python train.py --hidden_size=320 --moe_layers=[0, 1, 2, 3, 4, 5, 6, 7, 8, 9, 10, 11, 12] --init_std_router=0.0138 --init_std_down=0.0539 --learning_rate=0.00524 --batch_tokens=32768 --max_seq_len=512 --max_steps=9452
Below are experts of layer 4 (counted from 0) of a mixture-of-experts language model. Rows are named router (the router's row for the expert), gate (a neuron's input weights, with its number), up (a neuron's input weights, with its number) and show model dimensions 192-223. Each number is 500 + 25 x the weight over its row's rms, rounded and kept within 0 to 999. Numbers have three digits each.
Before each expert's rows: a language model's description of what the expert responds to. This comes from a sample of Wikipedia text that the model never trained on.

# expert 1
Description: The words and, or, & and commas, plus inner pieces of technical or foreign words like Embryophy-te-s, staphylo-co-cci, -ical.
router:479434473502493468478533477506500487442471530501479503498535509466504503511546485495493556507520
gate0:497520502562516496494446467503483526530517532499503494488492505459524490487452502500507495513447
up0:479487497517492475516492492499491511489498508494506505483466508487509485479530500518503557522516
gate1:480502545538541481512502509531516501486481492470498501493474460507511493488500498493430518481504
up1:532466488501475511529502484490491495522503516522488456495466502521533524513479485496501504499522
gate2:522512485482530471488528501496465500489510543459522478513488524517444506507553504509523471480491
up2:473513554521492520492502448512447520534515445475478501499493491496478488478472511489439463494507
gate3:465520501484452501479530464494507497530496526505549558529483522541464477491516489511482509570477
up3:511489465455477493504541515549546487508507438473535472463517500529506512509522520499498497467543
gate4:470453484488512503516546496467505529524490531539512546487500537484506531490545510497505486479504
up4:532494516489518477505502496495517525490502483542480486522493506529506497482544556544516461466537
gate5:479493483490524537517510465480526514514486508483475470487530535518503500540453476482458495490507
up5:458495497508474493484509485469469496502483484502474480512513504496477506542469425443500493526487
gate6:502475477511518553545514502511525547455499478540527451507543498515525483513483498511479510492497
up6:499472535530519549463481501451510522455513515504458492464477515526468435498513546481470512503518
gate7:514459508497496538499564520490505509518506476488471528500509501465477510484503518516530539517517
up7:551480492520509475538549524510467534526536487525518503484484494515474496477486506511528505509464
gate8:523503469511502481536530478498462511515518494498526501443497493493502491533513491504528471526505
up8:510539522488469477536488506506450465475511510501510507481501511526538527544516493493510515494516
gate9:462456460478526516507508492548492509512500488452509501502500494529483438492518477513506484481493
up9:521497493503503533508507508495470486482496502507551537529466480495501486524511553457535474527524
gate10:514492514526516515498474502494461527520500477506469511474508479528505478500487492476485482495500
up10:533483549477494504524493504467518520516530519542494468511530513492516470513466531487447460469465
gate11:512506513515490469537464493519502500499501472505527484499463491471538512533506501516483491462514
up11:517512472484525486486532531525508510517502477495466492473516483441539516489483466494489471478476
gate12:499558517520481521493470448495456526496576469475474513563474537470474488445501491493465546551528
up12:522523479491491492508535475482470461527484437511489491510509482510500494555432447524525484475478
gate13:473495547535528516505504515526511480518478484481436482457514464483520500505472517485514507516515
up13:504503510479394496496476459542511463487474526509512491458499524477537550506531488510489477481524
gate14:500488503466479470557485508495505502473547458554492464485514504445566494515488498505485494501509
up14:453532556520482498522468540495490458507512517494485544510504542514531533499514488538498514457515
gate15:516489505488519520497535515519496500527537543494508466527524507504497514492550490465492516507531
up15:461520562483530457453498486517499489502485520489507522521504480508484502548458473543532487521473
gate16:476499475478497496501494483496461500514504532506453472511475464469482498511509505512520476491482
up16:503484481502509493526512509518501476466502478505531508490474470482502491536516497465504470546494
gate17:510442521471499499490513494543502484528503531480465479496528477477488486499487503524521485516495
up17:417501548485486539467520507509473525487511513516470504492539534451509479484477488517510508528530
gate18:528468514498461544491523494495506516511454521544532542539464462517510520504460493503501496497559
up18:505538503552510515480473503521524479525517498506474519505497525455502475525480541524469502464494
gate19:467516545526486513498503485514554500514484494465483473457509487469490497533491499505476505479472
up19:526503498525521558540509445538555459470546511493457452521501507518484491532485473490488505517501
gate20:490550510469478533505499530519489526484526512459473512520494485491511489477523569502494472491463
up20:540520505487497509469503526453499514473534511491538523517539458462562512469494515499503532524537
gate21:513481507490492522524524500482511503477489482471502512528501526504496477535486496456501483469493
up21:504518488489482498485511501527483514461469504507530465525520535508512464527524512512502503463531
gate22:513509483454519473504536516487512523487499487478499467450504458502481520469517460493478443486502
up22:480492522520497504492476522471536495525562533478491505538470524502526480496539520511506549550507
gate23:522488491491472488430491459534513524526551502504475483512475509510505467563486490496467549510495
up23:484511515487500506521493485513513499523497457500525490464511491536492503496546492532538485513484
gate24:539506487489455510494467511513502501481505492517487555492485442443496502543474510485482521482526
up24:504502508467493466513526454512528515542460489495492524477503509473494506468505508510582500466486
gate25:515486495533533516484499467476479496449494508517544486509522527499477522489526490544447487515519
up25:517490490486489549493507489482460525507487490509507466517494482542475478523517502515505462477465
gate26:452458527524502513534476498506511491518491487504449471474484483498503528508533469527503586508508
up26:552507503513486568487481459511482529507493571478510457489522508481525529470483473507477529490537
gate27:469512470526513473511506470526529488484530478464492548509446512499460490494504502488526540496501
up27:503528503541534490474486464490442502537491494435467517470480499512524492499500521502491483513462
gate28:522509462464479473460504505462461512486483497502486540467470508514509487488481510480520529489504
up28:444502488465505488505476498482443489497525494542529480460514505501479495507448461547496514505522
gate29:499508506488489470490463446507529551502474518513505521448560522493480508470519497546496499528533
up29:526546501497471544478463484485510505525487474466524502535496473529475492500523507489495482542501
gate30:527510544489472540486483524478459526493579506503493496474481513536469466504494543513455516498523
up30:539478481490538470470496492507548495506516502495499532513481482492476553533537458493524472542516
gate31:502477518492500504508493483505521512550459521473507508500500520496493523522480486495480522558558
up31:516518497548547469524490476453478507521552473512522524481458519473495447494515486476460516459533
gate32:470490467510493495480486457529501474534443519469525490489511469480496480492474499486499469512496
up32:499522490486522534504489526460481510543496507479516516506501503502490482460449502513502519502530
gate33:443562520491502479490493523492545537541459501513497471515500506498502457485524496466504484477508
up33:514513552484527475544491507519478491518541494476517499504510516450473486505487536494478495484480
gate34:467463525535525485487476509458475499515508511500474549481475482513489518478484490497516500521483
up34:525470465486472501504470526476541486461535536550484480490520498491511487481471496538494505476494
gate35:504479485514512501502498489502510522536518497516543556496502519499509542547475516454474487500500
up35:499495480476486482491496482507542477526529491492482479472490459512471462502483499499529512501511
gate36:499482484472508501487517493493518497557488505506493513498487530469499524501531520481465497521509
up36:475549491492487512508509484513484487440483519515522511511514478524474495545491532483514519468482
gate37:467450486529521487514545522510567525492500521547518515513485526491501524471490481491547462507562
up37:520504494508475478512481513493501466488497494490472500504517534462535511482502515533455512470453
gate38:515493489487547496483488460494447534483509477478434507513528477463512509473464507487475553498465
up38:491494551441504478516504513512498505517541502503552513491490476542462559510519481530500459516531
gate39:442495503458530501545508491518482461493499463533487471495492512498463520511495489449532518507534
up39:478492489481501513505498507497502497522473476487503503523456529497477487512541495520496535496469
gate40:479484542460461529482527496458517492506525492490513507538507497509510488495548483512496533502537
up40:490505514521501520504512473510512459469504535527469449411488503501549486505507526484505516461511
gate41:479504496559516512514499507554473485518501492521490493483539503531561519484485457491536515507475
up41:542523490498460499467470485480501522514525476473509493500472485495480450525482525505520490549552
gate42:481485512484504509523521478465483524456469528512542473498509485501514524452524488483555516538486
up42:498538474521506503506506532462499523492498482485489477506528475476471507503516512531470506430511
gate43:523496484516492501513533505483534497513524456437447458508473508495520518521489530478481506446504
up43:524530491479512529504499492495538507517521474480505477490492513473482524536475523470483487451506
gate44:486500542489487496504517486528483478513506499485499494544539517503511510507514529506505518468466
up44:484548491485461499492502510513512523482482496468568480525524484500479523513459502489458501487508
gate45:506490511528492514485479528524491480512491486514492495495499484493510476510515523478514529511504
up45:520531450500522508475496483472499518493487491478539566531468517518477481492508533497501433500533
gate46:517503505515519491498522504551537502497481534488477494463537530474526484465493462552460436501538
up46:480496512511505480527468560533493510504502555492519489468516502461475507465461493525487432525496
gate47:514513474466475485512496482473495505512497531458486512495451513517505508477465522489555480513508
up47:466519529472475509505504535502516487479472504504498535449488495513509486523459513499483473482501
gate48:494471495516473485539504477499507537493457544523515494511537499478504495465520529501465536514490
up48:524506496533510515516511499511458498476480486501487473453474520513486493476514524505467491470540
gate49:534500473513529505530493500531528494463493502524534478526484480481492532525479496503465499577516
up49:498466472502496531476492545483491508503491507502505496522508524504501490471499502466504481549531
gate50:480526487551528545488523511503479503494463502517485479482518469517514489509473512523521532486521
up50:478506494481533524539460509527518556505477521463500543506506501474477498514461507524549486485527
gate51:501450463486555494473475496462470467518507507516493522540467478477492522501493494523464512531514
up51:465528544487511494523522529490491504533474504496493480444462450573498515523536525497518497520496
gate52:547482498506491491508491476516470512509474511530504528482496497509499501494484484519516520519459
up52:504489509491493497508495547529465485517498500522516562505501494511531466502519524537523493505536
gate53:482502474473503484484492516496509524537446482536524483491501477554517471464442467474467506489524
up53:491464512489446472501446480504506479491505493584519519487513477549501521478510496458503501480494
gate54:547479486497498519527473476501530495454547487520508526476492510483513479496530479491498491481502
up54:441522506473468496450550510501488494481519504461495527490456482472508504527466449438476544484495
gate55:462494517501503453517476506530507486487486518535459498497477492554487501519496484476535522506517
up55:530537498494487498493477472532503481498516504487523501494534503507477490483504507494498478481489
gate56:507529486509535446516497525456527496491494534496531504460484507507464504515468478512517477463559
up56:471528512513506511462462497517476528522499518509494509502513507507510511509542480513498518513503
gate57:506491477520510499466461477515501496506508509479465535482472536483556478453507511457513497459529
up57:480490476492486494492511463469539458513485482474482466454527511462464516524518492512497507497454
gate58:504492502491497494512494466548479424484504499474527526533524485514509499498510493507485456480481
up58:480519481518469502472504476459461521543484521499480495505484472515522519513452536419516499534465
gate59:497494500533541459517550463520557502543464496492532506505495545518532477518539458476469515518467
up59:548497501485517545496473522537520524501507555537495548532485490482474528471538505499546492538509
gate60:472498551544492504504532438491471481490479518440540516480525512502504485449514490498478480495517
up60:489491534522491493493534493512496520503550539465489483482504479543514528523516537492471523500485
gate61:462485513559476459501520485490511502516493468506500515501469502496470473470478496488491480502540
up61:545513520490493531459485478485482508534467500520493501518473462498526531548449569479485506495444
gate62:466458461503493523490473498493484482524487486520503538487502424503473535516530493489519511482494
up62:508465486554480484450481507486540486489498554495480473481512469494521508494509467496475482483507
gate63:530458467471491487554546502523499522524545500466540479508516463460525471527525490505445525537475
up63:447521509522486488514525530477524505532463513501493528477509522537459480511487539500496464496526
gate64:522477510506508479480472477517501451520487474459475542522484477513526491513478482481507464479488
up64:518498540482463523478554478495479527473540503515476505457487504530457471473536505524504500498490
gate65:480516493503519509500475463506547494477461468476480451527490473509500482499525544513495478476520
up65:537546499510494459506497502488473504515476491521513512505457498458455510497511506533519506486526
gate66:478537484489515516514487512529486489494524485512509543521500496481511492507501507540534510489515
up66:500515517485512508536509533537527471493540486507483466491548525485510474516458478488498502497513
gate67:523456464505441493496430526502495484468452469535468504527491467535503482485487506526482535476447
up67:543531475533519465513491501510533503493511485481484481436518531495532491503467501489478533494477
gate68:528524481525481453467470475504485507480524518539479528477527501516520493511481510493517541500502
up68:478510514491486451511498510495496552454532515525492462471506506461499563457545508494505468528471
gate69:486506489474513470464476497444494538477507487513512515520511473463453531459508502495528545493493
up69:497488509488465495528523513517480456519522495519517503516501516494479459505490534482515471492525
gate70:515486497525427488479468509509458553528488501496454490508529465472493492544479481503545493514481
up70:488538468517475519483512484479514452508485542492513481492473556483495521465530534504487554485491
gate71:499457535523494470515524479491527515450521503480490507498488451489523519527498480532529489510495
up71:457519486446526488530480479496507507538511490539488468489476486446473508543490470515439474515509
gate72:515514490488540527492543468510505541519534526458425535524493488533502497447501479501517537526492
up72:478502509470511506534495490506446486496509544485489525547479484478525504485497546462509520531472
gate73:495558525516503474493518494470499519514551554501546482482506492513482488481553490478473522433509
up73:474538505499516506485513513501550498469503505535519504490508452471475468496534478531520501477487
gate74:467500475508503531501528525502480550509517529506518519434454468480486517527496521509511497480543
up74:510483529500460533500532520504464505491487511448541509510476478492486483501540498536527456493552
gate75:447495546507494500504485467515477479498528545513492479517528546528488479507493511508508524493474
up75:519505496511481480477475493521480528491464501504515542483484434480506551494555473494482484522507
gate76:468485516518480511487486536526491493502506501531531504523464484481458473509473497494464479527500
up76:541526474500559552485523462507535480479488495540505505504529507472472518520494438493509515515533
gate77:466489515522509485492500507474495500507473494504526551545511468492474500446508503524455477510499
up77:489498532528517533492514507486545498520468501534551562542505480482493493516478505508507483487495
gate78:528462521513525480498564492516528524472524518464492527438504532479467471506499485447531504510520
up78:492483511507493524492487466521503499485512485523491513514510504484520519469496498457502517510488
gate79:533464504484467479538516509475518506506487496532492511484517490470530525507519470467508509480490
up79:492476514530542457493494446543487495467475491523556494539483456522494472495515520516544454474483
gate80:525472485471484498467480483499504492535503519490541490500460501511527454520467486501515489512500
up80:535498495505504509511480444484509534502460539473464494500498502516542501479516498470499541450504
gate81:533454487509527491531486504486484495499504497477496513471499503545518469519505482526491503487516
up81:495480506495504491520478489492481484498497490479492528498491480515458526489503508532531495547545
gate82:482506489501494468521493482469505486480542491466523502462474499489484473454477467507513502472502
up82:504481488517530516463552539491486485471497505479481501505490518532502454517513512519506500501488
gate83:494516479504489544513481486527545521526512508501465506495470514473509480505474531530500450517493
up83:512515537531478481507505522485508502532505467482454512501479475516472502524498525487541522540540
gate84:517489469486486520489507492513490471548494495442531507467480508486502476494500550546533532519490
up84:487513506535499516516490495516494518473491441513493557507463455512506517523485531515500494551527
gate85:488519443480497451533516496504501486511450484477451522491478511517497481484468531460470536494460
up85:498524551541493494440463516481430495490506494527499441479492510524482479505532473513571493537525
gate86:520442482536501542518515487485531481462505528504522531491455491485525494506485527464552538511524
up86:550475522510514460487533503506510472486465507514531563544455526493528462512505490486493543476510
gate87:491502540514513517513469472495474472506493504513508492466487521465454462504491456504518447514477
up87:510494461480495499476469513531505515501496569521514491517494478470515485529509493494456477469527
gate88:518462508510505509495521507509494498524458546483499548474511496519511496508508506472492496536510
up88:503525483520475497518484489515512465469555471506502510508500486529468519508482507513520520493536
gate89:466494461472522467516540473523473405517498488545534547506503513507481521474517512505515505513455
up89:501494478478536498489493486470489472513475488527511529500522499490462476487519547505525459544474
gate90:488495470489499488498539490510536507499462498501513520532535457508509530480485482458521537485478
up90:483548556489478528479514463473506509535517481499449519506452492485483539499489457471520535530483
gate91:511523508528478450517560492510521439476519497546450531510516501530509503435545502512527505497520
up91:528482463509442496551473473480482517508493502473526466524475496556502557504525470515465477499465
gate92:452522510473484511552535479487546532519511504487531515480531509543458489499521454467516501487494
up92:462431513520517532527476533510478473495498501485479529473505523506508522492510505507491462539479
gate93:462511537531500507473502510517501534464478477500490512501494508480552485505517478483476517466508
up93:488461483510459469510516512526481506462504459482485464513528547495533505487497485525568491474519
gate94:494492477464484464511531450511513448527509489481504488536542511492468493507511496481511529504507
up94:477485508534478492498487464530445515480489500465471494494482526523495516486482521534501475525535
gate95:464520540503481483529502539473498514520553441498459513483488505478533512498519505487499529507484
up95:528527475483480479497551517464474483501517494501515491476528533502514521507507496515491504463517
gate96:490533494519456442496518483511518509504514457509486505490530476472538478486507495517499497477537
up96:501534493525506472517479514490418503487503489500506520510436476548478549540515520495524490489500
gate97:551509533502484467487507511478507542475513496500472496488449489498508491493513549471518517483482
up97:499516477504509496519520476445486504458500505510497546491495498518471549502550466487510481511516
gate98:508480453528468539513481498508496504460491505488497485518502485475472509530461511502524514489526
up98:502502504439504465525536503449541459470492468471479514510491498527519468533488513551504518495468
gate99:477497503520490474534442509463512480472475513510507476526498494480494497484528509454526524538479
up99:461492460492567512452511525500499479494533513476530520478506494510508456484479458502513521493514
gate100:475499491487488554484488482571498514469552508509502538483445498452533469497495517536489457522499
up100:498506550494508509479523520522485511483506503456513515443473479492534549471498494515454490517535
gate101:478548553525491467461486489500464503516483488508515511498528480505496461480478477570511507498497
up101:502477498468519522472490523500448478519480483480517516507489510471503494548478504493481466447502
gate102:465574494466505536476449456514478514490505518482501467484467518480496534492526459523506492467463
up102:457525493514507523499468438499527508504480509487491487507470503501480485472486483489480492516535
gate103:499525457488516433520501537527534537498480541529500514477488453497529476472522467459510476494472
up103:516519455514514457513490532478496507480473565481504497510456501527505531503508508492491454504481
gate104:488514516472507534479473483491460520467517442531473523468488518473498501482520491522548519515543
up104:498570531485509504486448477476473553491527464506489476515490497469482502511475488545532555528524
gate105:508470487499521548501537523443545532478528496498448517503527525460500561520486476499481527503492
up105:523500483526497506533508509477531496466466503534451501469552476449505526521531510483483504541509
gate106:472458501517485520534470502506514486519502487506447475494465505475550485507506468523454486494482
up106:486504488484500496465562507503519502489489517512521493504491519522491483529517476490493540470506
gate107:519497458534475509521483516482533452486485524532521533529510542499509546531462486492499504486492
up107:471480461533515492522487461494508505507472557509487523530523544478517530449514511489442554480466
gate108:481512506479497509515503481528467502526469515484499507456448509495541496502511518499469499531495
up108:492496497482489523495532444508524468479471483482520508454495523465552503499501478493503505513463
gate109:453475469515523533498503505477487518521501474453487527448508536512519520475507488499478512549503
up109:526485494477520478482492547535516481518492531538496493533480519481469485525509520524502495481486
gate110:495485513509532517509473519517528494473472511540490473491457521502480550538555488538464432498497
up110:513532508479531530503513514498501484488479490486519535478511510532538504521512511514465489549505
gate111:513480534497492539452500494495510530503500548504477477479540489523490524545502472510532533505519
up111:482516448492518509489502497542454473544522480529485509514506537436475549506468530502489516508503
gate112:528525481465493510483528515490500506511524498513543502519511474483484484501478525499456476482519
up112:471476515542504528482467559501468515501483509548449510512471502487509515516523512507542502489497
gate113:492460500489473486502445456523475497483489515514512529501500497466490447538505493494523504526529
up113:502472475499521486516500522494529503570520548517535503508473522501510466516498513481507510494512
gate114:445549518498507540489538476449479504505486508473491505485473477508502491494510535532503500523459
up114:482515491459541525514494477515499520501449480468454484482506503468548528445509505549489491494516
gate115:505510522500471495500521460495490534513520425500515519477518522495505501513461494496471538446490
up115:470511480513494541519507482520513463490523445480566550541485504484524520450483491515475529465550
gate116:440497516542461493460509536499499498532485501472461479492506496484515448489477514471511499514480
up116:500505528533488524532519512502483459493490463483461510497533480513516458513521458520472511519480
gate117:535516491512530487487469485484514495464495512511494500480488500485523474506494503516524436514539
up117:476498524538510478524515516517501482470457451495517477499463487466500487531525502475492508427500
gate118:478538496482481507510484486487472487484483484507496502462509486478489512510489475571491502503505
up118:491461466523523434512529525525536500504544517546508474467485536527517472453526525467484508520513
gate119:505461527550537508491506515515456477497499503530530523522525516455513508490519481545523465492497
up119:467456513494519505532509467502500502454490478498486494483537481510467512560516527451514541509490
gate120:489525474476507500507443482516483507532463479535488486458540503500474493465540497528477486467503
up120:474472491511497505512504518494533480537455537520535518466510469517476517488504447473486487490538
gate121:524561464502494491544482485517531505465522503507513493455478519461475549517476498475466534534474
up121:460484488492486508537471509507496502509461555504515504499477480495515486502531500528499526519527
gate122:546484495479493453526466485490505485506496466512499551517500483521494497513504488486491470473486
up122:474499510514473527497483513521521512525531513530510520502545517458510477401531475529524521485495
gate123:486530475505450485490481530476464505463503497480495487470490487531502502507469485474481461505478
up123:534503538502524517471503475540502492534500519452521538482474521486479500468527502501467519482505
gate124:507504477502469466501506508574500506541526507506503516428480504479490503530523456489514509509517
up124:458489464524490490499495551477532483504486473440535503502482530517492486468462518489496469481538
gate125:479497470443494479520518577511473462468476453530499473510498510503505486484498514531500483530506
up125:535506471502478540535495538495465514473507488549515467516540504513519466511481527487473506517560
gate126:469539526514445461512505518495475502504458461494532513493524505510522499476513514478516563521494
up126:536507486514524502463486465476495484508533523473476459493515486463532500499518501472498480511505
gate127:515496524541491454482505506495493497527498512495506468489519531467482504465482469467518474529508
up127:507491512465514517515507528473488495527484508470513467468512464547486494493494518527514511496460
gate128:511486481494521452484491494472501462495518476498482509541519541469469537471492532509493525513519
up128:514492516510529503487526519495515505500507548511522487560493539537431520512510492487503519524506
gate129:472512501518520429499448487492539491485492482493511511504435494515508508496514494513521481536532
up129:563494540493486487494479555485448483475464509472490461492492505486472465492508505551499522469476
gate130:456537497477517527475512511507493480479477520499494498517515507488520502517500509523532479496505
up130:479448466497474542463509515504486563505455495505517500506480520480485507439477491512512529496458
gate131:513542518453471498452485500495498546457542513521510479505501510511514486474495496485483502540489
up131:526486548479510457497494455523517491534512472504546527497480456486491508534473500507518475472497
gate132:503524475486532496485506545511526462509507530487515510500510462492501498479473472462508517448515
up132:551517477461479429476512528496555524466446504525525530502534513486483474486481527488531482502495
gate133:488493475511511476516502529477477543480542482519484512483489474507474474527500497485482515466508
up133:474514510496508515525479524491528471487512562538488472522516488511514510503513501507560501555500
gate134:508490530504492494531549468533486555512498537512534506547530459496511464496455513513532491478500
up134:457474524470510499506522531540501495493501509507520531478543514536511508481454469464564517494497
gate135:506476475436465473491527522499490485494492486528444473475535521523466539498528503467568480501490
up135:530560471571464482521470501490481497501497491517465567506506499525509509525448477494510519487465
gate136:487477459492541550520535511511492451494497530515458479502505495479486482479554495502500479547497
up136:536482550509467487526465564533482464497483465480514491493503460516553518496447472522471485443484
gate137:513502497455495532528502473486481485496499497491510516480507492500468478490473536485559512447500
up137:501499557543444493491505496470462519469505490521463505508491512488507486530492489524472504532501
gate138:486506504526502522542516512496490492520440514533476495541489468486500500497528497516528484477552
up138:490505514501484531510522498489500467488443459483468529492455483488559508535484531481474507524511
gate139:469490506468506498503507526509503496467515486499498541489496514496485515516494528493488504495536
up139:470527518495510516520486521512517487517534576512474513539463500517533524474523534545450498479507
gate140:519483555442510499477457490501521513555503503515479513506477499483527480450515524527492483517503
up140:470525472485565486534502472503491488531514501491520520508486491470498487499457481477522503517513
gate141:544529496495475499537516524521502520491471513511503490434489478495483520541483498524530550497504
up141:518478530503498501468529518527465494491512472500505515510512487519521505494484539529479499503488
gate142:518506499524519515516461480487485501471529488529516515465502537514493512485536507458511511517510
up142:502483482503491541477492527494487472499482471529465527514468488508501500506527483476551534491482
gate143:484478494525484488498506477466521466514526480528524519474525542500482532451498473438492519474527
up143:491561501458503539485481470501510551459493504455458480508491489480497540535477522472492505513499
gate144:504515537517519459510519475534515476508469441521488505449478471442519533470494536534540506484497
up144:502549491499536437474495543516529499512514495542482519541496500435525496484471504499482536529497
gate145:532505501461510481495519492517489524527478498511510490541521496520455505493503540459508505514486
up145:503534513561511498437473460484474495507502462512499521517482484482500509511488498496526486474507
gate146:470481420486512524442480460538520429517494516487487500527530478415495519465503480508486502541464
up146:478515480504502494499508491529505507511473470491484516474511515504507438475483460482486532542450
gate147:448455522451547482471503474502522515515483526477502503485455442509491509547512493531493530478506
up147:515494489497472465533482530534473484469484463496490487499520518477514492462473458471485499513495
gate148:481524483487500528496494516493456598487527477489519469502496474526532545494537515498505539539503
up148:459509507535476476529468521478468505509493508524507552508465520507528503488490494504498531454469
gate149:505448487464466475487507468510537486481517488474516553473475496487463492488552466510499521519462
up149:486573513495544523529492548480494511466507489491514493501543490514556504455472547504509482482575
gate150:472502494469483504462521460498519543465536455484523518529526568530501478471558476485443549491476
up150:479453526510499481459485485442484483507504504506507563521481502496524484531494478497436504513526
gate151:479517466547495515488459523517497506487522537567503517555478502481529500479526465490532525479528
up151:509471507489507494515505472498548490503486478515492523474555472500549487490476510502472533537487
gate152:497495490495493508500447539530533508551526491472461483509538524484523487499529510510489520530497
up152:467505468485481442529555503471456525493505473483500545519520497522499501509507507505560533499489
gate153:499526510525515497471491521496494450431530508513529511526506506510502480488461546475480472477520
up153:497491501481532500516493494473487514499491496487423493540491498510506539518500509508514501489501
gate154:460481519506493478504504473459486537480454502448535515470547479512464463498542478477476503476514
up154:517516476496503528520526524503464474510484436485535523537488511536518505515568573524523500521548
gate155:517492467493518479528444504511509500517492531458476526532507514490528488517525536510487496504434
up155:475476470487513501520468524478495499501540473493483528468486486517480471526512476458507481500470
gate156:546576512511477478485509497533461493562528538476520478536509478503468522521514484489539503492470
up156:436532535480496456506479501489545505545502478460496491552515516540520455538501519491511529500505
gate157:459535440527531529508517475513482499520515499447460518475553511471499498476534504506492548559489
up157:525531491471471517514508500537487500470452509500493496490507515475510522553498509549500496440554
gate158:506530523463466493499495476509530488534540518510538517478507501487476495510488497512525457538502
up158:463501480490526487488481524504507500542465508524528463498494522550488504484474513516509491489484
gate159:451574487500463500498525558579459500507505512475492509496517477513448470513475534476552510507503
up159:550510484537483522474520536472498458515513495500496528522508500541483538458488512509523470489523
gate160:494528475519476486506501512522501533487499483468531546485516462470467510469528521510496542493481
up160:464528498476481498521476482500538497502503518510504510472508456511503471494505511486535512507504
gate161:509452492507459531506487505524451489483524493487476518470482519473538477468505494519506504518471
up161:478554468457540482465505459473546504480443490477517466492484468529485527469469500503493525539477
gate162:474492512502529512442495473525481516505531455505503481523507506502523526455532502480466518523513
up162:511470566532480514533501448524531529505522480519495489536533518493507473512480466545513479499480
gate163:510504545493470491408514534516485473481471524533539509522503503521459536471498495491480494521495
up163:521472479493487540473492490503451491483517474487497511485490464560535496494495484484544471504492
gate164:512449493510437517492512515509490544499501516543467487473512492507496472483494478525506510487525
up164:496483528526512555475503460484524513535488487494550463458483488464521493495546549485475536486526
gate165:476501507477500502493493500507458500483537485501511504544521481521491500534502493510516559500512
up165:527525481492528498452480487496513518492488475438513542477500508535512461467507535480491489513495
gate166:522514505522538473502460496497538494495494525464472561483511512470498479462507488482505497487497
up166:498470475505464486508501512543547478488514486487485490487531499479543465506507454537531494475491
gate167:491490536501509518482562501477508526551481497534521529480442487504486483524484493529492513466467
up167:564536492557503507530485535553491496521466488519511492482540543521487530559533532509481486537478
gate168:515517502529474485497521524537548495549524514499488503476516492479443487442510554518539525498483
up168:508508509549557509467476526531500490512470482553515491485526502507488505493489467563466530483515
gate169:506502540491481500503452497493526466521491495499538510544521512509508520537544487486507458482507
up169:530494496509525478518491488502470482521511507550499492531488478495553527489465526491482504520537
gate170:554452522498515495550488464485499505514500520496446480524507526417508501558462475519488445544528
up170:524528515498499509457443496503464503484476530511505496526531538561473505486524492512514542499550
gate171:499503520468530490463463533504486547505522515449522517512469512489529528457514520497508510520517
up171:504465497473492574489500480513509485472515494528474446486500500493469522489502514507477519514484
gate172:537492484526489474444500482444522514522511479532522471473489472506505469528509506502468519542520
up172:504469524509479474535526524514483502460477494586516495503491511485503466533472483444549511480471
gate173:481472516526529519500528541482496526545564495493490518507492521524481473490482464524472494502482
up173:526467500505470473496495480492512480498507512523482520450516512549477487563502502450491542519492
gate174:518482503498486516507516474476493491500517481508441558491507529531483524500509515460504456484501
up174:537540489498507499535498449506510534476522485510491464478509490491455486484516513516500463483497
gate175:544532519538526482532492548527467511487508486500477543468495477498490482509521505512507532466535
up175:478530437491500557502527525512477545509530496496501495516518512502477473482535476517519521473503
gate176:559505522481480502499502499497506507526503468477565490521540529507487507470499486524469480491490
up176:536473471461525522515497498500466521529470502524505519511552521514497517551529516502507491486441
gate177:521508517499474493510494487523500520457505466484521486523529487452506530468516539470500501498501
up177:506482475481494504496520457465503527560486504534514546495531479484490471512506503520538546526489
gate178:474486481507459512502505559458473490505500550496497466489498537534529511470506517508472474472511
up178:534516517469496470487482495507485544473504499478471517499468497515503480464460510511452503474518
gate179:500503523492532485488496505509551530507498437489517507508542496505534461440484522493475480498487
up179:513489497469525483479513510496481522488530502499515479455488523490489490454487500529533481488507
gate180:466483525470509523502505494513509523547527487517496513512556474514503504477513507454505492561470
up180:497491511466455513502481481473499513486557508486511517516503516502521455515507515491533478501528
gate181:515538473467510495527507499483461501497520526491495488525512500473493504503467522467487479466463
up181:521512507501541496500500508485506525519468484500483512479500523541484487563441536468515505491493
gate182:480477494462538532504497486484485494497502477505503527473538471466496545509494461433488483535508
up182:479535486516434504506482487497518479441466456517502532477459534545487511472522506535518487479532
gate183:501475549485505466492492464503509487463513499502485534502514515504494504489476510508506472510494
up183:476532495493451508487510522522477527482509471525510520506500497475482511530482479463485522496460
gate184:483522461492543472506533485518488533488496465508494534466472482490453461483517444481479516508486
up184:478515509459500540486498477567548498445501489459442474499520512525484511518513492521510508517494